config.toml
normalize_top_k = true
router_noise = 0.1
lr_router = 0.00113
norm_place = "pre"
qk_norm = false
grad_clip = 2.0
warmup_steps = 200
seq_len = 1024
Below are experts of layer 8 (counted from 0) of a mixture-of-experts language model. Rows are named router (the router's row for the expert), up (a neuron's input weights, with its number) and show model dimensions 0-223. Each number is 128 + 24 x the weight over its row's rms, rounded and kept within 0 to 255. Numbers have three digits each.
After each expert's rows: "mostly gets" lists some tokens that are sent to it at least half of the time; "gets" lists some tokens that make up at least twice as much of what it gets as of all text. This comes from a sample of Wikipedia text that the model never trained on. Tokens count by the router's weight.

# expert 31
router:154166089104122124123135131157111123127130139080154140136142133082118134111138137114135130117157117090140131147110156152084075108124114130168112105103104106154119132141169117164131136147152118178115142136131118107143142097136121144119130149128090120102150123139123094155123138161159131153158121099165131100167164152156155146114145149114128165152148078140103126131143078133118107090149172144132138118125146106119121161120171123137170111079134124074109169098130107165110125119133186109173143096164110140136138136157086063134168143152131081090116104118137164112135108152154125138155097121127093093115107132103104125140175105147139124086102155143098129105105124135104083152108
up1:114129116125170123140126138197140120171115152145156120104178111133164133140134147163094123217122086120093179167113147142122160115155178137136162122098115138114119113111118141150115151107127131156068120095126135113069123144152112148149084130120126110092150146133118099150140120139114151134108139172113118135155116164149122115129130163148139147142141162071120111126125133161082131156168138125129074129137128114115132131078123098156130138135097102146098126126127153146118133155139126127124100109149094155141162153107098125176114120088111120107108154149142129138133142106144111130147158135110093165159119124082171118164092077087115117111129153153149126118125146102155134125105
mostly gets: "====", "===", "=== ", "\"", ".\"", "\n\n"
gets: "\n\n", ". ", "\"", "==", "===", "\n"

# expert 2
router:121164122149122082139129164079131115125113150120158128117139137157141154140079101127108124138159147082144135138102109123130079167119116103145132147140129156172129113125146107144114136089092129096137116098122082109133162153109096115158181126158077092095099119109187150108105127113124123160146101138098168184141110112134118135140101155174088113087123110178130124123127130156148112129147157135126155127152143135084121157156101131135146158094142119096151094116160149099172157111097097130131121111140163088121185148130162151105142168136132138112160127123107100140122085112115140121145112143135133118096131122124188129115109123124112130117112134142164089146106157085108137091125
up0:106103131128099128158100134134178098142164129151129138135108147124128082107127147151136121150093113159157102115137098125097123145129147164105122110162117138086115165123113168112115112124120122155104152138161134108102132155155099174161142111147136105109103176147147120144152155113166095169107118134100107153127116126178165113121109152096112081142136159127163099167133117087164126079115087147180139168103110135105134090116161126142129062164157136117160159147091151152116098119102104107147144163160122134090160122112137121107155139123154103154096130135120113141124154075136130114110096099096130126111120158086141104123078143117124140142154133093126123126158137130095144130167
mostly gets: "–", "-", "/", ":", "× ", "multi"
gets: "-", "–", "/", ":", "/ ", "+"

# expert 1
router:150088197161133083165174125099143106115110121114092163132145103164132092153129108159127105100108169133134108149134165145128127082142170158177124113135135114127114168134103108111167156124118136175109118130134138164161166126117153112130124175144135113110147150153159155157129143157114101107137112091142122176125125130107134108122188111160170094141154093152075103141117127095178120127095119123133122147107105168138127178074108133141148125132111124136120122108094106128151129126159095167124150146129142152121122159151121151121150097098090105128140133111125128097115124115121127128117137086137110123138086130140128132109185091166119102105094086111116130133101086132135138125131
up0:117116092161159126150099172138137137145141134112094087125143122128138108120108098161082145134140107139123113089171175148093134148097189122069095118168164104120146172138148170104137130152111106120140144123153115129128114100147131137148106146165132133174140119158136144104099101099141140092133133167122160114133099129144131152140166140141120111135111123163102144161111106149164094148116122118113123112145118093146138164120136132134123087081114114150169129076132083103106113149171120098141152164121143139083117083141127140123083110105135079095092141110136120111102162115141146125125147114170164150159162115129155146090129090100110111147118128098118155166105136099108120153103
mostly gets: "because ", "under ", "by ", "As ", "how ", "using "
gets: "by ", "of ", "as ", "with ", "the ", "that "

# expert 33
router:125151170128130110126168112115115120144126113074161111109146141155092146105134115145081140153131138094138156126117107098080101113125081167063135149149100116124171159107074097121188131101171136140128099138144134186148115133124135122112136141145122148116126123146100080103127140190111138113115147114116128125132136121120094099132142091134119143110121094152117157147090120109146155141126145090104101107172117167131117127116121096141121166146093110182162158141153088127119107106136139101131097107145121130066165096155126140144111162098122150088133130158134156140102125118118161118145137142154098095139177081142150153144143115157141147138111094144161146096120117137149131123119
up0:148091113116127156113110147143166157119133143083167137112121151117116114135119100118135167075141155121157103134111123111101078126137115126126153117108157143119106133153135147128089164131159132157132112159119131144129130122124127111140077118125161141109120152125182073105094172134092124108107130097143192134141139112111160072115130042117112135118133137086104129153091150109136127097092148110178120114142097141069115129184126137143153130153133142176121052133113131131114161156148117123124119147172122125113137143135119093117097150134144107173123096123140124144104153154156125135106100152164135133137117154166155136149101137143125165066159128132127151137144122130135115133123
mostly gets: "Density", "Registered ", "households", "(−", "households ", "km"
gets: "| ", "km", "+", "were ", "−", "; "

# expert 6
router:147130116167136128147143155075148126112119110123108156123163119129115141161174112147107126154111124129114150146167096150112086157164133090161145089100136147124111148143157144134165134182172124119108177174166139133133102148099146098149119157146108135117119144110123153134130134101084124161097120160122109136122133108126133090121092124072148161082115122112137149137138129109121135141161108158153139115132100104113146097076097115083105126164106129086146167104123148144168104147132105137147132115145137155163156133154163142130136158079122108171116115111120119156142134161107115105115123097129070138140121129130151137138177146149134115113093117094117069088164098108135138109080
up0:162089144115113129109099140143129122147117152115114163081103135117085093111123141062142157108121092114107159151125106134152145083092141183168127149093140121143080140141121076155157114126133114123138192140120124094122131150083138151124109154135120156132115140131161129118124141106103090112100106102158148169171167139145140110102132160108160090121139132137175078101167136133174126112157137161135107134103119122129123150124136115140086120168136145120158136134140097108131160129087112116138171119139155156135130124176123114088126162147099118149143154106081156117167148143163128061134120131124121125124105096143136138081094124124134128100111138130108093141149119146124126088123
mostly gets: "A", "V", "L", "M", "H", "K"
gets: "K", "A", "T", "R", "M", "N"

# expert 4
router:088144151135114150142098144113117103153146144164110181112082139088097104114131085103103150119159138127106141119095078143103156137099148090096134151158154110125141146137083139099130127102114143163123105108150174141151111173176135099143154113127115128141107090161110124094101092144141168135100150140128151107131142109123139109121171127153115164086095133127137111114131154107098127123162114130110130103094102158081114167106111134118136147100130105116129157093130143107122139104148152159100154094130183104169140132148094163123161133152137139160168122118148118150168112121108131142130140114145154144109136113092121138147117100172139123164175100107122094105150129087102132181094
up0:141155171137149102111068160095129131094163131134133188119120114136124117141107129153163141138111136135101134081150125126162157125131119109096161125154141160140153113097161146164124084133104158126074143142095113149101148107097153148056118121112132152136137151122085139131150130189099153148105113174152137121146156137174098113139122117164123109084112086152140112137106165102108090134109082124110107155160117145110170101116114118165095121159132192137156145131111152141091141143111127134082133098129104136139097143130139116149153116146125101143107144109146145160140114103129139127113148148088137109131095127155109135112180116123141139118116111114115143171150127083094126151113
mostly gets: "\n", "\n  ", "\n    ", "\n ", "\n      ", "\n        "
gets: "\n", "\n  ", "\n    ", "\n ", "\n      ", "th"

# expert 11
router:146102162126142165102154118120115105096119128136131123137141075136107102128157137110128123115118104132113114121151118124101136082120137170150131104174124171154185103136135159107126127176126151159100122160082133086123122155124150147116116133126143098189180137103160127146133135169143114113119079141136122125099109180148096112150182152133125173177139129163165103110136150184132096080108131142131136141126110090148133160129105125163105080119145128126102099104159099109151152111112107176112106091161135154120111113135116134126144129123143105124131156154152150112151135121120139111100121104081098128114141140120135128118153144095088079107126137108092160153119092115097146109171
up0:097150121122190104091120106097132110130100150096104146133125119144159133117163133101127128084153107116177117113102134130135151152133122110179126113166160152148156073117156123165150110113115117108132108124096109126172138114168121098157182152130080192139141133118075158140086103151167122124128135128131138110127157150150102145115188124113160153093114097142100094111116104141135128101100134094125109094129112128153125127111133140085083166119116129135113130139156105137140127169119147139123124123114166134156105117172152132082137077095128125120140150110150132156130114098069090131117137112131133129135082123138175145119143164129142118154106112119116130112175125134099182131130
mostly gets: "the ", "British ", "Japanese ", "Spanish ", "Australian ", "Soviet "
gets: "the ", "The ", ": ", "American ", "British ", "German "

# expert 47
router:088117131115109123127142137112141165105157145110139155134125137128108148115116126124134141107131123168145162121151124135122111120128128134137115092098098159133119212126134156138121160120134116128091085122146108066094111145089106073106119120100110088058171145123123114162145149142148104121118138129133129121119194160139111102116130120136108116096136142136122122139150185153108112119105102193135124163151110125117140117174129107134149134171082124137125115140097149141112136130136156083102152134118099144139141163132122131142139121093097152118088169173142131136083104155200126151111141134147104112130149121118141090142152073170126169177158151137117137130120127126129128117087
up0:118162140123149145149163132152120186094124127133120177130121123084097105134157132118131150112097102148113119124132122103139141137101117152097140094088145135171165104108131092165086131131100120122120138117149096091121132117078159115171123090131166132106191171111150121053110141102128144128122110119108129124097111126138096114176148113080129100152169158148120123149166087120093106133136166127138064109119116140170137139172111093160126095099145169115107156132123103137132133113127153152120122101125134163161133118147143121140110103110147121135098111068158129117125146158116092158114132105131111126141124133101117090180112144141111120133123154160124159154095150096120151133125
mostly gets: "for ", "about ", "On ", "against ", "For ", "approximately "
gets: "for ", "on ", "with ", "On ", "over ", "about "

# expert 46
router:156107186103128138115101155151139122143116120180127124148146141160144098120121174125122124119084142156093139108090128133147131086149109169140134135092133141125127080160101144128133132125106137085135099099103118095138172119101096149128135127127149098080138082131128103141160182147116128180151120131141111128111091172119102130130126152109143151112142061080086122149143151164114106095112122097135174139147113139129168133144144167132144121115147102140120125150064106157122125141130150110105098125147127175129132109080054146133181143127143121167131143131127137124136160155099123134112089157114124135144139127093119161134105133145115134135129139070086133154146118152142119129108
up0:126127137148113118162108129133103165126129100162130129112134151073162136142115122099157093119124146147142162110146083119120153153135099149114176110160105144125103100117109098131076108148128108129183091191120141089141131095166171097123149139114152117143167100090147154124151157105151128126141118152162150122096108092150146132135138129106150115089156118124148123103152118140130126161107134109120141109126124097131153158116127117170090131148099121094108155155096124143143139093142124095127167151154156135134135152138103136139058136111124116128119131122126087115113111114118093158058107137167144126116104147132078143163122119114108153080110117135125148161196142115115084097156
mostly gets: "In ", "From ", "During ", "during ", "near ", "At "
gets: "of ", "in ", "at ", "from ", "In ", "to "

# expert 7
router:131101109137113115127117115104072107099106162143125135157159147107140147131112155116136125088159129155166121119104166089160102136118123141132138128142176160100104117138085150090116098121093168125139117100153121120101152121086133103109095148152131165170081124099108151157116090132135139151136152106111131145116124142100113187151109101147141093116127098096167111133156139172116161105050133114144155111120154116104145125093120059132106101136109168107109136116169145137138144163124117110112104095133112112119134116168135139147163134177151151123149154137102099153129125127114153163114087154146135120082106091149108118135109154160137116113164111158157130129130117132103123124181
up0:144111129079103171128142146109121159128112121117145138147130153103130098116134130079121091168152104168110122123176098147114162109134106096100165087127138118152106140168124129114133140100132141139113115114168104171087163095156110146154115144127139136135116100143080145137166121124139162152089127135146137137110138117132106131115152096101141148161095145136149194104120138116158136140112129121114094113078128134156135138119123127109092116122117168102132151112101142110097069136145114111088063096173128096150118135095135086116136150140100149110123104124173169131130103139094117123092080184151113107137133103125136148137146134097107136119157122163070135135147139163163127153149
mostly gets: "This ", "These ", "Each ", "Some ", "Many ", "Another "
gets: "The ", "This ", "first ", "this ", "These ", "only "

# expert 20
router:142126170120111157128131144128129129126078159127118126120103166156161148127175110112133137140084128142135123112138105117123112185109147094110111144116140126123081108119168108136119094143122112080134172129113140134110095182154164171086105105062121158149102141108104136102117101128157138126122126124157163102136118102125137177124140137112149157137129144139114141150146105104139104133152123101094127120105139108147117149176144167102124084127170208143141111100080176065119133141093134117117102163129136120147152146111140126109150095113129098125092091143123120109132117139111093156113142110120128117160092161132136159133114133119141169165166110131128108162130130109077134149087
up1:140095109168090146120157130111119119166132136073116156098092096162125165124120114103103098127146097111122113125095182120101098128118131117183131147087120116149144134145154170117173155107139112115122176178116126135144132171181120134073123171141125123102156106168114109121166146130110148145138153172121115136141147102135140155134141145123129176167115120120088115067115126138118147152082175166127116114070161123112116129129149160136129103117113071119115105149172132097121118074122122134169160129103135110121133134130115106108144114146118091116127116105084141114168130100105142074134125147138120149123098176136121122124100126126155125139147154090134127143129133118156135134122
mostly gets: "1", "2", "4", "5"
gets: "1", "2", "0", "3", "4", "5"

# expert 36
router:119143117142165122148132136100164130102109107104102114150117140146107123118144087130162142144121113107143156113154106151180092161116142112099128086121136104139115129105117124125136134150143164099149143140150128132163114155151117092104115140135115157139080165085157098120142104157136150075096143126130142124103134109118160124120102110136074177122110120117103148138066124132115101130148159167122176101130153127087118100175074100092158101110137113115148135114100134153145114124145120142124139147084135096104146151137157176148115164160150146148139096129095095116095088154108136113091123112138146170079147113147125137166149144159161128170179097137182125143144142118134098146119
up0:124143131132082147139141107131176164121124130117125102148123095143149139092135127138110147123161119143115140142119136147115200166125152070116143116127113110110116160132175117119132118147152124123124101132111146095085125152098117107124169141123117147120067105156155134157126125112121098145123068116089104126129128138107124150104152122086118169142079127120175154147123146169092136088116110139177118138155156158121112117156104177148141137149092151126127108126106114069155124113113114146152153134124072124089123158098103154165138109111094117142132127170151112129119155151124104097136108108151098167182121170133129100081172172127114133115151135161120162149109126125113112136157
mostly gets: "s", "c", "g", "b", "r", "C"
gets: "s", "=", "c", "m", "t", "l"

# expert 30
router:114124102115156140132145111160133132142096150150128120153122169140130142098095114115158159111166124110155172100105095127149143140110137128109151156132119109118139146131162096101096092109124112111153090126101155123090128117169115169124118108117106134101130096149108102095118127145132143084124158088129150092093128114159145113148177095071161112132113103099118118119139130154133136102128145114153150102070143171160123142122123081146127098138078170084143153128140142149125125138158136160106059185134118150132137124141128126098124118138146107169149127146150099133087124162123128151145153121144100144121112094098140133171141160119093118078140089123116102118142192175149149112121
up0:121169100165133129097141145096109103125136148126093136126112117164104119122133134090126149094115127130117096123121112134118164120112119109109144137164133147114153130073134146103148108115156106110105123170147178190117151095133131140116163140129145092149166109164112147151079146107153135094139124138134166114117143102130149094122102092115153124188121116130131164167112116142141122138114111122140128114111116132132103115146123110100101108126135160152098088114117133112137138156189101104157131214132112152106098144106140083141129117088122127170161097120152098102109147171109174126158145120147094120111133149117113120171158181164157151085106128152137107144147138161133158129085
mostly gets: "September ", "November ", "December ", "October ", "July ", "June "
gets: ", ", "May ", "June ", "November ", "March ", "September "

# expert 17
router:121136114098154142136129146136131159149110119150156136152139107100136162136071144142129079159117126142087085095126131109145097162102136119155118169137113148162141128133164111119119116142112124117085121090134128157138096150129122144157151103143095142123172131091114166121116109096072106149135122145094121148148153124135135141092107098132137119120170138113130081157135102135112170126107096130105128101108126110135129135085135129125098139104147070084162122112152156144120101108173157067110134127108182182105148126164166164141183157126097148168131090108111131126124110150138143141119178120109136136118130102137115140114064171125147169129118135168118125131133167097115120136152
up0:116098162128157138134101135121134121129172136096129097133155129095163132155120129153141156125145100143113130142115125099125128095157116145138124104119108174100113130125101164135136107082119125114107105137162133141075101117155133172157103113110142144109112126117108158130171125113162108133099117143112119137156142149106131148116144116126126152143139164124142160179144120104124096116136166094107128171117066149103127118192134097118108117127167148116129124135154102096112140129135109127053151126155122124125072143093073091153162135154116155146112082136127110103102128137165146139112143139115162156118144121144151172147121168099124187113163159151127111145075186166159141117116
mostly gets: "T ", "G ", "F ", "E ", "C ", "R "
gets: "it ", "s ", "I ", "this ", "A ", "L "

# expert 41
router:101154111127148140150127103121138137158120133149155111160101082159161088105102108190130115159136116128123099124083120130095117172094086119094130127134112132133189118120189098130118119101156163126110156149117136145093146089143131160127117165127166062112122105127121119156158111123149102122130152129150128147135133155138084124103136127165165175112152169118106117113107133107146092110137119123122104135159129107128124108159152175100098101112132091122157134114164156143134124139120124126126130102090152160065105100143144139133160092149178128166117135144126123129107134140163121110112148106137140133151122123140111179146094120094164154053141120126097142135131163124093130145116
up0:107137157160096130136169123136138130086116107131134153152095184104130155164117161116134142147107144145079116103095103178079140165136152125122122119161157139144086134124151139133137147082142068143081141134145156093136104119148142113067085146148123125104120112118135139114129118119121167150110139129109138108107133109123114147121115112132122126154167137141142149110126133070136112166120124143072144077156092153146124125167141123131124098148132110132142149131138162110155132067183111099134144119116128147123112178147114096115109125129099117130100111158098136172132112113092108115144153149101099133172155109124145180122123158114137105130138107179133119136076136086128111105090
mostly gets: "My ", "Your ", "Get ", "Albums ", "Songs ", ".\" "
gets: ". ", "The ", "\"", "| ", "). ", "New "

# expert 19
router:120133106188140130148138160096105143117148131103133111117153121124099149132165090112150143152143132136146084135143109091108146141163137106150163139134156126126142091151141152143117131139152117180137143120143106098111102143121095124134150137121114109074139127135105143153079172156148153140095050101131147118123120136115178169131174122097108125130152132131154090143171094128143089153147126121137079099141097142189143130131122124146114116156097094133138078143126140123155161129136143173131105128120122131182124181149097121105151131111109174116163116141125126143127120158149109149147141130138134116114114131093079123131150130152084112097138145153126121058136122118133061116111
up0:110145139098113133152162108168119152117141113110149129159155105111146109124134134104086084087130100117149102103128090119083096117147139138171133159106128112129136135139132149095167114084116106159145131154100140080095130160157130120128142096105115187128166106165128105113129133144145148137095126112097096106162136112108132097126172131109114133111141112167174162097147127115139129119134156176149167135105136172148116102095119162123129160156160110134113164124097128110105086090153158120152128093154087103119139155155131085097135107143151131123086144119158139088137102106166112118135123162085119123157152130125158135162167080140131102119121122092104182158119124145108111101127
mostly gets: "(\"", "\"; ", ".; ", "See ", "); ", "\n "
gets: "(", "- ", ": ", "| ", "; ", "– "

# expert 9
router:120112119126123102123098143106120135165147146103143157154106150125173120123125124095091149115130094103113118141163115141069124111139175123136128118092176162129165147179195134159111120096133119159094119143115101127096154127133153125145128174121135122108094144121145147127131188131116087161142128114115098191122119118138070132111158135114142161134107163119153163107130127120106117129124123111137121153103126085132146132145107152085080122124180170160148130153102121102098117095147159147112135157146091110122113102134136123159159156131119146105152128097126117086102141119127116123133121143095105149118144141109140123103093128095060173098123140139093103115113155100123151165086
up0:121159138125185119121126101144112097144137145115136147122135155111160133116151109131200122119141160111170145151164105150163123125115111090088112117127132123116126147065134164184125173126106141157108101147138144096076131140130147161129078131187085151129142099095134146139179083153126108141135095120085149135105150110142088112127110156116148147149077159090131143095091124083130153076116131133114121127136087155118136132124102098158115138128181169166105156127151119107127108098128116121140159150145119094162111110127147138107146129135101129125171139107143117145167127127085166134145105131109147136135135142104111135153116159142120132140117134138114159134148133115091116161174
mostly gets: ".", "== ", "==", "• ", "\".", ";"
gets: ".", "- ", "==", ": ", "\n\n", ":"

# expert 44
router:133129146102118149092154118138173133126131128120131156134149094090154157109116134086100121122163149139132136142162146133168143106128098128153121104119142141160130113132143146138176163144125170151095113126123087105111138122173152126099117121103134091139125099197115145131116114162114082161131158155151088095101138177153085098145146137108120119117143104119136113075101153166131134104106101116143151149098080107132150159110131103164122116129125179155118134093164092140107132116125150162115124081138133133088119090178072137114122136150115116097103147117126127155105115081131121090106120105168092108119169131140100099120148124136119143158144170089121135128164096149139098120153
up0:140120147161140104117146088136156156168149136089169105105108150129134066088127111059144141144135141148131094142125135141122155132111159169089139156181121119141143112154101143131117126170134092093143118107125169151178161121107120102121090176120124128157101120164145068107134097145165086118138132082138144122099093121147130136099151148138103120144091108121160124117151120116119150110113126106150146181104149151173130135134098110137098140155101129129118091074151140087128135123148144152127143081153101098121104150127100124062125143146135157118076126120142141129151144132143139086096128156149135087128082101138116110128159150126139150135136135111148111134108124141104128109130
mostly gets: "their ", "his ", "several ", "many ", "some ", "her "
gets: "his ", "s ", "their ", "her ", "its ", "two "

# expert 15
router:098106107100115129106113143136142148129091161174118155138118154115152112150103132099138158166098137132136138108147102166163160138110116100122119084132144145167182114079103125128128124137096111143119103092126105085086088132161117144152125106130092120158085103157130126108117087133147118159124112154176130085139118123140127147135097125131145162120151126136119120169147112120144168138129086109139153088145112124138180101128129117142093114150154102149098103096145186150137077149101093122116157151120127126124153126120147149155169157139144129113144110128148105079112106156089131097114135120150120158145101090108129118123134166085109156142165108185152098120100168146120106153164
up0:128103140170126129119180115149158098107091089140102111126164077134135100113145097131147138143115111127195112117101129109149108124115160130079129135144138117126121178165125124191127119149155099135126156150105135110067114081140128146154143121119065136078095138157113140157110129155131136157137143155131115100145125186151112145106141133121123148132120103094133120132123163158113132148118166153175110098105167140135153139095145169132168112078162134139158138140092118164134107135124093130100144142131111078136135134135117110109119105146145063070123150126131110153093110098102121161125123165125112120115132097129147110122137112147116124127110155153104119132108127146133185114159
mostly gets: "5 ", "3 ", "19 ", "11 ", "4 ", "29 "
gets: "1 ", "0 ", "2 ", "3 ", "4 ", "5 "

# expert 14
router:136178112136097104113146115134097142121123095160107107116127122180169119132130125139108136144108096098116108139114126128135098143082132162154139141120139099132131128156127144110135163155142161119173121125125134116147121116140157140113089105122103154094145144153104110102129173107153145130163138096129146118134141122131155146154155111085115090119111115162188094093134132155117131120145147126103168099140113182136106124077163097110132115159199112085125109171131145132147129119135121159139120116129093123105088177160143140115074118162185120105118136154134151124160106111121152132118120149098167143114141115132150130121162055083114160091142095097149161119095156141132137095120
up0:145103086153123143119109117136146148110122088138106149109138156121164158112131096084130148128113108134098157178146119097144145130125162137136104198169126126103109117104114170143104147144133075115103159089143120127137152128102105144140088137133122158142099170177112077137113079166125140134131165116121154166138134141143137172109118133110118143111112121143151099125192121119153155135140144124157121101116124156110158132093121164104112164152084144115083109133107124140117156161153127129106133112172116103140107127177123109091188099087111128121104172074086127116140123143154106105140139155127154121158099129141128123128101128103164099116103129114136171097131107116120094149139
mostly gets: "), ", "', ", "\", ", ",\" ", "., ", "footballer "
gets: ", ", "), ", "\", ", "., ", "player ", ",\" "

# expert 5
router:144096085166166131140165125138123131118099125138154095133146066134112116110119124181154097067144135138154112143108153125162119137154127142094115142141113136101140154128114147143113142154174111109096156113075129156151163144126119154112122147125113077094120120160126123140154108125113117122126121118121084176127080165110166130129130149112126153146122106148110128085136170127122107124143137134146075117074145109109129140074189178139135141136140106159083165157076139132125156102164144117114151157116116146141142165102142120136139147082142099108110130111129151152151114104161147162133126164095101144136119109129160144126123141098155109084139182146136153151123141132119094115107
up0:122138126149136187097128107098083159108164141121098108148132122094107136082130103149145148118155124095145163139145123103151110144155135159130103124144152142089143129113103138168162130148127151088117119109107120102082155139174121096132143152105140123136159125126134101142152123088094094087102095120117108136195112144143113124116090116115121178143102132116116142158132110120147131150160123116087095125099111104129133139171147140122089142125123104132153110113119132104111139106188117102100106085123132112126108132129107115119100121098158111153115102153137146092151175108169145101155156107125170110175193116075147139110082142137141135148137169159110132130111171163158141151136
mostly gets: "Mc", "Robert ", "San ", "William ", "Richard ", "Michael "
gets: ": ", "- ", "John ", "= ", "de ", "', "

# expert 32
router:204158171075111090082136133133147134149124137126128157151116143132106129100168120126104139151136091142123107119124134127096092132106131097114147148115135121100111120133112103159130103117143075143139172138127136108117135151094129098112117131143117116166133114119125167112128103154149156173141170083146151088105126145117131162122096167096119125108118141138152133158141125116163144145165139131143099130129088169114163151149130147133096151170136170136108138118152112092150110088097125101128082165107138100180160115149129125118075140072121135089094105130099129145142115174114093101115116150126101150161175112141112107146142121169106142125060119118122134136122091141133110137105
up1:161148133155090158093132144133127128112121166132148154154142135121132135117134118149156179078141132114082079136155138106112147096146132105157142171095117133074178144141114117159096182105122151147127144119138140103100094137152132127083180139162096103144164132139093143134122142107110113131141135096105117150143142171113106100121126136103112070126136139136115154144162129168105100139094122160153089118135103149105136150117132108129102108138149110141168137128111147114156106106157122145078158122160132118139111107166157132105143172144130134103149126093133163112103088124129108111121125167118081142124153105122133170092089151119105122084162150078108141141144076102109127096120
mostly gets: "100", "60", "70", "69", "64", "98"
gets: "1", "2", "3", "0", "6", "4"

# expert 26
router:132131136094129149094161129140157104094103125117147126154127162149118148117117136171120124129133153087117122131096175109118201128102148154163112121090134103126135102133145088137142122126099075133120126160084111129110130148143135106087138124124128142175102105177119143144140112163122122119127139141106130122126140124118090095130106141117134144134142116113089143093117129152114141141071156163098143110133138119165083105154110174073125133119092098112071109150151079110121116094108091108170183086111150115129116173146140132097145119146131121138158164130172150091091180161112120146137097165136159153152152149149124138111140126120118117159121110116139148123128098139171095115160
up0:152142062174122124099126099141106183080141104175154161100140108106118167139124087101103106138137104151124114097094128128131135096154101134106131141100144123147094136130120102124175087112130113115138141141148095118110130097135145167094119117118169112112080147099117119121130142131159124168142109160165125115121113119115154119119105160168102109106137132118119121116159153156101146179124127139115159146125095134102131151148134124159125181130124150134149111141155163117151137139084123093171127144149127110113151147113181111102137149145140145126130105072147148107168111128089121161150122118134154151151128128131181091147109100178160128067130134107112124087128123165120145078119
mostly gets: "----", "Goals ", "Cup ", "Result ", "Qualification ", "Pts "
gets: "the ", "0 ", "1 ", "in ", "2 ", "first "

# expert 10
router:178152155144090088149126119125111084115109143156098142112134110138119151120128152124120136141152136095091153096172134155138109103120117141140180155137159120147116131127151116161093136131132104130123135125151117126164108121077116159154145105161106104097122129108096139162091130110181105091087154148110134155081060157172148134114141161099135133141098098155107086098088144155130121110140111118129067170124140128096110126172165115104118135134131150128159124144114171151119162142117139158123102149116141084129148184128145113113143150152142148148105101129110131111124083112132117091159136135085130131113144118154160180106137138162114113121144157135118119125076138144110113151168
up0:110171130139140122142144128108136118099105113147121140150104142156135138108106119117083116132120132127142109144107086120124133062099147120115132141133108098141158151151093112117134095117118196116191110105155150186098155072095106132100109088118135110135101099102142166154115126095137128113153114159142129121124122143076112103158052113160115114152131103128100132145144108153104134094078132122112139110110094148109129199151134111156135109128122113119123104109116133135143153164122139153146154133154129160179139129130100150114150185152140123129152170152148110115130165195100126137133149116173125135103140156130129154112147188116113132117128126141100103124115170136145110132113
mostly gets: "and ", "& ", "but ", "to ", "And ", "But "
gets: "and ", "to ", "or ", "but ", "& ", "well "

# expert 16
router:143111179109117139093122110182072142088161165104123132121141112116132128131110119093143119109090148138106174120115145146148157102101123132141130079145136132096098111144142142140133125123131100186120111125097142093149171136119129119121090081094150090088092136084137141087142132164091083130145128138118149156140131148150151115153127160096116113143132118140130156121107132160164119106081155109149103136114126139117139121092099147137136145119165127109150121162123126141154089143170138168134092161146140150108153088109113086137146123142127122089133128138137108107177144082126123121101114099125123175133119116147124091193109138173072129124150130157120149118097129122184129121153
up0:104148183123157110106139142180116147170127129120138122105151139091103194125175110115141109185128099153152134120133133157154116102108133104133124119109151110109084145106087150109166152190143118152134136132089096139121130081122077119150152103116091132071141126132144100126128129125154122120093076117130130126055116103145111130098086136140092140129101125118164136172093128085130116124123142169133073140114086145119135156080150128107162136118128169147111129154139149135113143127113097162129122137129152121150111136135155113091147142107092118159129169133108080107134078133127123125117137117137087165117150162130163134136131109121142124140112126153154132150148130135160132107151
mostly gets: "been ", "He ", "would ", "who ", "has ", "became "
gets: "was ", "is ", "he ", "that ", "He ", "were "

# expert 37
router:101151113112165135121167092106140162116152106109121078084113114152108158168137119142126126151166119104155108124102137117088156098175111132113101134142094159114134108091140144108101132114088157152120128097111118166109133159151080114144141124160136145156111102117110105168081126118134152088122142150151114161129154114108127117143095078105128191150116166122081136142130109088148116116139098112080131139133112133098098137165104123113144150124121103142146143112160109119136138137142139097140081146133156100116126149151140132089128098110151136114149133086146167142140148132133149124136158144131175153106178145072155144108108116171137153123107094097101157127173143125149162147165
up1:112090134125122143076163083135113169131130143129115165091101123115126146137151165157158172101155150111114122134105142127108140112099159119131142154132144160089172116097126137144161111173165134114093138099139103173118148112108118130121117140137151136133145079125162110122133111160138140142113144134108118136158120125131142117126106118125115097123135138143121160132126080166162131113112141149152132116102120129086089118102128072139158120112149131094148139169170133164110141138107133181126136089163146104105092169141121122070194100160103118121138104119153125104148112196150150158101149155156112126132161109137118125118125130118098111134140170099119122102117120107043117097115
mostly gets: "″", "′", "ISBN ", "978", "^{", "(#"
gets: "(", "; ", "″", "°", "N ", "′"